config.yaml
hidden_size: 128
router_z_loss: 0.001
init_std_router: 0.0226
Below are experts of layer 6 (counted from 0) of a mixture-of-experts language model. Rows are named router (the router's row for the expert) and show model dimensions 0-127. Each number is 128 + 24 x the weight over its row's rms, rounded and kept within 0 to 255. Numbers have three digits each.
After each expert's rows: "comes after" lists some tokens at least twice as common just before its tokens as in all text. This comes from a sample of Wikipedia text that the model never trained on. Tokens count by the router's weight.

# expert 76
router:148083108138147137142120113117074117105127147131084116145088100128138123103136111146132114114153072105113172114152157111169111088123099139138147106112138122098131107139137093158151151129133133186157130122105137148153169151122101133149111170110090118154159081116105146128165130115115105158137101164082158106166127124155100137099162154113136109100145151125157144119128129140170151105090
comes after: " ", " p", " t", " b", " c", "al"

# expert 48
router:133103099133145117163129108115110136129124146136099091151107118140113113099126118147162122152139124097132139112156120100165130109098113101146131103098133132151128067140096094141143148092151139164149143100113156138167131147127080146167101162121109095151171094137092160173154162113104089152124126149112150099126121104132113146106151143119145122098182131152164176106085118120152162103111
comes after: ")", "0", "1", ".\n\n", "2", "3"

# expert 80
router:130119098107144134173091125111120123113123142141117087144105121138109135118124104136141108148146120112119151101135139080153123086078121120168152095116120158126143117166119116129165170117153132171139116097118135152136138149117109136157101132087103084138139101158108126166146151096116106165120136129107132076143173112158089166105169134116142130111161166143163192137107154115159155100119
comes after: " |", "|", ",", ":", "born", " in"

# expert 18
router:166112129121160115150107102112114127126084156144094127163089121160119117104111105096159113130157084090132136135144144122131135115083123108162157121102149148117145100155094094126155192128167155126123116127108131149149154138139075110152112142120108122157159121131101154162158155098100111144153123158113146100123157101153097163108141174092171113132156133166140147123108133120149159105100
comes after: " S", " K", " M", " B", " R", " T"

# expert 49
router:134112125129142097147114103125095158131105133133097116144129137144113110090112093126148114124159132102117131114130118096153135097119106102165144101106116170121140081176110130130145145115166114158138131092110160147174143129142073153136109168106117101132149114120129166153143122110109101146129118133096172060157148111156102128101153130114139124106152162137149175095087130129177162084102
comes after: "1", "4", "3", "2", "5", "0"

# expert 25
router:122105087103151091146096092097109140121088125148098120154143121144099099099094130129154108125142119121120180089133137069154141087099116112157135125080110183114135091152091112147131150105148146160139132097109149153159153118131093143141127139102081117126146099132128153146135121096112085147144103129125168117156135091146091145137134134099150127091143152151144141101112133119142159092103
comes after: ".", "9", ":", "6", "8", "7"

# expert 32
router:132108105127154099174118102104116141135124123136108085159094110141123117098110119128159121126121092128122146108122129093142123102103107129128144068108115145139164100165121119130151184114155109173150119105102129162162161150133091129148098133120098124146160088132098156155147118120111093164140125130105145106156143103156112142124129148118167104099130149181168165106080135111176153095126
comes after: "==", " |", ";", " (", ".\n\n", " and"

# expert 91
router:133099125123140133176120089120122152127091133143100111174116097154109108088100116124157134157115130125135156122159137108128111086094111097159144116082127152154132118157115103126127176145163143133139128102109135162123142129124088154147097136104113133139153093125104142150149137091087089138155123133105151116156153073136113144111143162081143091126149169148154167108106149141163155081111
comes after: " the", " (", ",", " of", " |", " in"

# expert 78
router:154095115105147121150128116106095141114099129155095074133094106156138093085087103106113091138148124129111147115150160105146127105103110111154128097093141141117125111158111122150142178115156139156146137107115141168154150141125097139155113152103100133136158071140108135142141128110081099129146112172111162109152148105153115163117151140080142119109136160179144171116108140123168157125121
comes after: " \"", "==", "===", " a", " the", " =\n\n"

# expert 27
router:137108110113133098139125101131116129112099154132081099139105127127110125081117121142156115142150122102131146108160132108150130113083123099149141093079133156128146084172118131144141145118138115157148141100122156154169153182132113146162107149132097092139162112120099149140157136119090107142136114149097139122150155114160103150129146171104138127091165187176147184104115162120146134093119
comes after: " of", ".", " to", " with", ",", " in"

# expert 70
router:139126083114136118165121105095126117124102150132119085164089130141134107129126117138128126157146117098099148104141134097170103097115130114141140105118096156115156123156123115138147173115146121178138147101123137143145153130126081149154084156112106088157145093140106125161156150102107086141115120143109139080153157107158096155121148134109142124100173177139153183097113142107172161110120
comes after: " |", " ", "|", ",", ";", " in"

# expert 34
router:146102109125152139153119107130123152126111134165129113131110102163125098090107134138146119119136124125109151110151128085145135116099103105156145082114145132156136110154082091148149179133146146148178106091104126150157133137108083157153127155114094134150151089154120159147157133111085104145131097125102134092151134096140103165106154153118142093100155158121172174109092131126149147074123
comes after: " |", ",", " ", " and", ";", " a"

# expert 45
router:133103107119132124159105100116123155111105145162088109154098094146123103066110122130167137152132110113125152115152131113133128078106136105164125101093154151132158118144105111124136165136151133136156097081119138157145149131141093159146103133102093116119162084132108141173148136105092093149157116123102128108153141100136114162110145156096142099101156165152141180088103122118157163105118
comes after: " |", "-", ",", ".", ":", " of"

# expert 86
router:119101101117131123161117096118092116113118124138099114136092088139089100079112106134149116137135138099123144111151157127128131089101121114164130079082140158128138089144097090118125182100158156133124109100114137145136136143127109160146109148089124122138142089138103160138150117117087108152151100160092152086135135091150102151128146171089129108103150161163150168099103134108150159116127
comes after: " \"", " (", ".", ".\n\n", "-", "\n\n"

# expert 95
router:121099095119152124142128097115130125112130148130105085162104122133125113103100123146152116128135120108117143110145142103145147106117089123148140118099137157131150139127116105118153169131160129158134149115108160148158142142131102135149076153108108095153155075117091149155172152114112092166118105150076132115150158081145112144100151167088141098099151155139147184085118118123149186107106
comes after: " |", " ", " to", " (", " in", " of"

# expert 8
router:157113109148122108138130092113127104113099138132113105152103098141106132126139095135150097121148082126133141098114159109167145102103120120149143100082129147140162104148102114124162170146161148180139117081092142143156158141117109148155117155082087125151164108130104135128144161100084109165111104118113156127146135101174098164108164142113174115122168139151142139112109134131152149093105
comes after: " |", " p", " b", " f", ";", " t"

# expert 72
router:144108113117138118139100108126083141111106142150105127159103097186114088102110099115147109124164119107131153095174120119155127117108106133173128101087140158104140113167128125142144178111154136132126127102104130143168134134150102138166095184119098118162131111134101140161147130107121102185160117143104147091135149121151073156104132128111129089102141165136144141135120151097166158115115
comes after: " B", " H", " M", " D", " C", " L"

# expert 87
router:142109106150141100161115098100122142103104114135102094151094100148107121079136125135154107142148138114127147112164129103153134115076096108178119098131130136129146108162114111139147154143159114140142143104120158153163170157135089173159122147121103107156149101117082150180147139103087108150141104133133135113161156088143100143114144161086140132125149153162138184096113134111135153112111
comes after: ".", " of", " on", ",", " in", ".\n\n"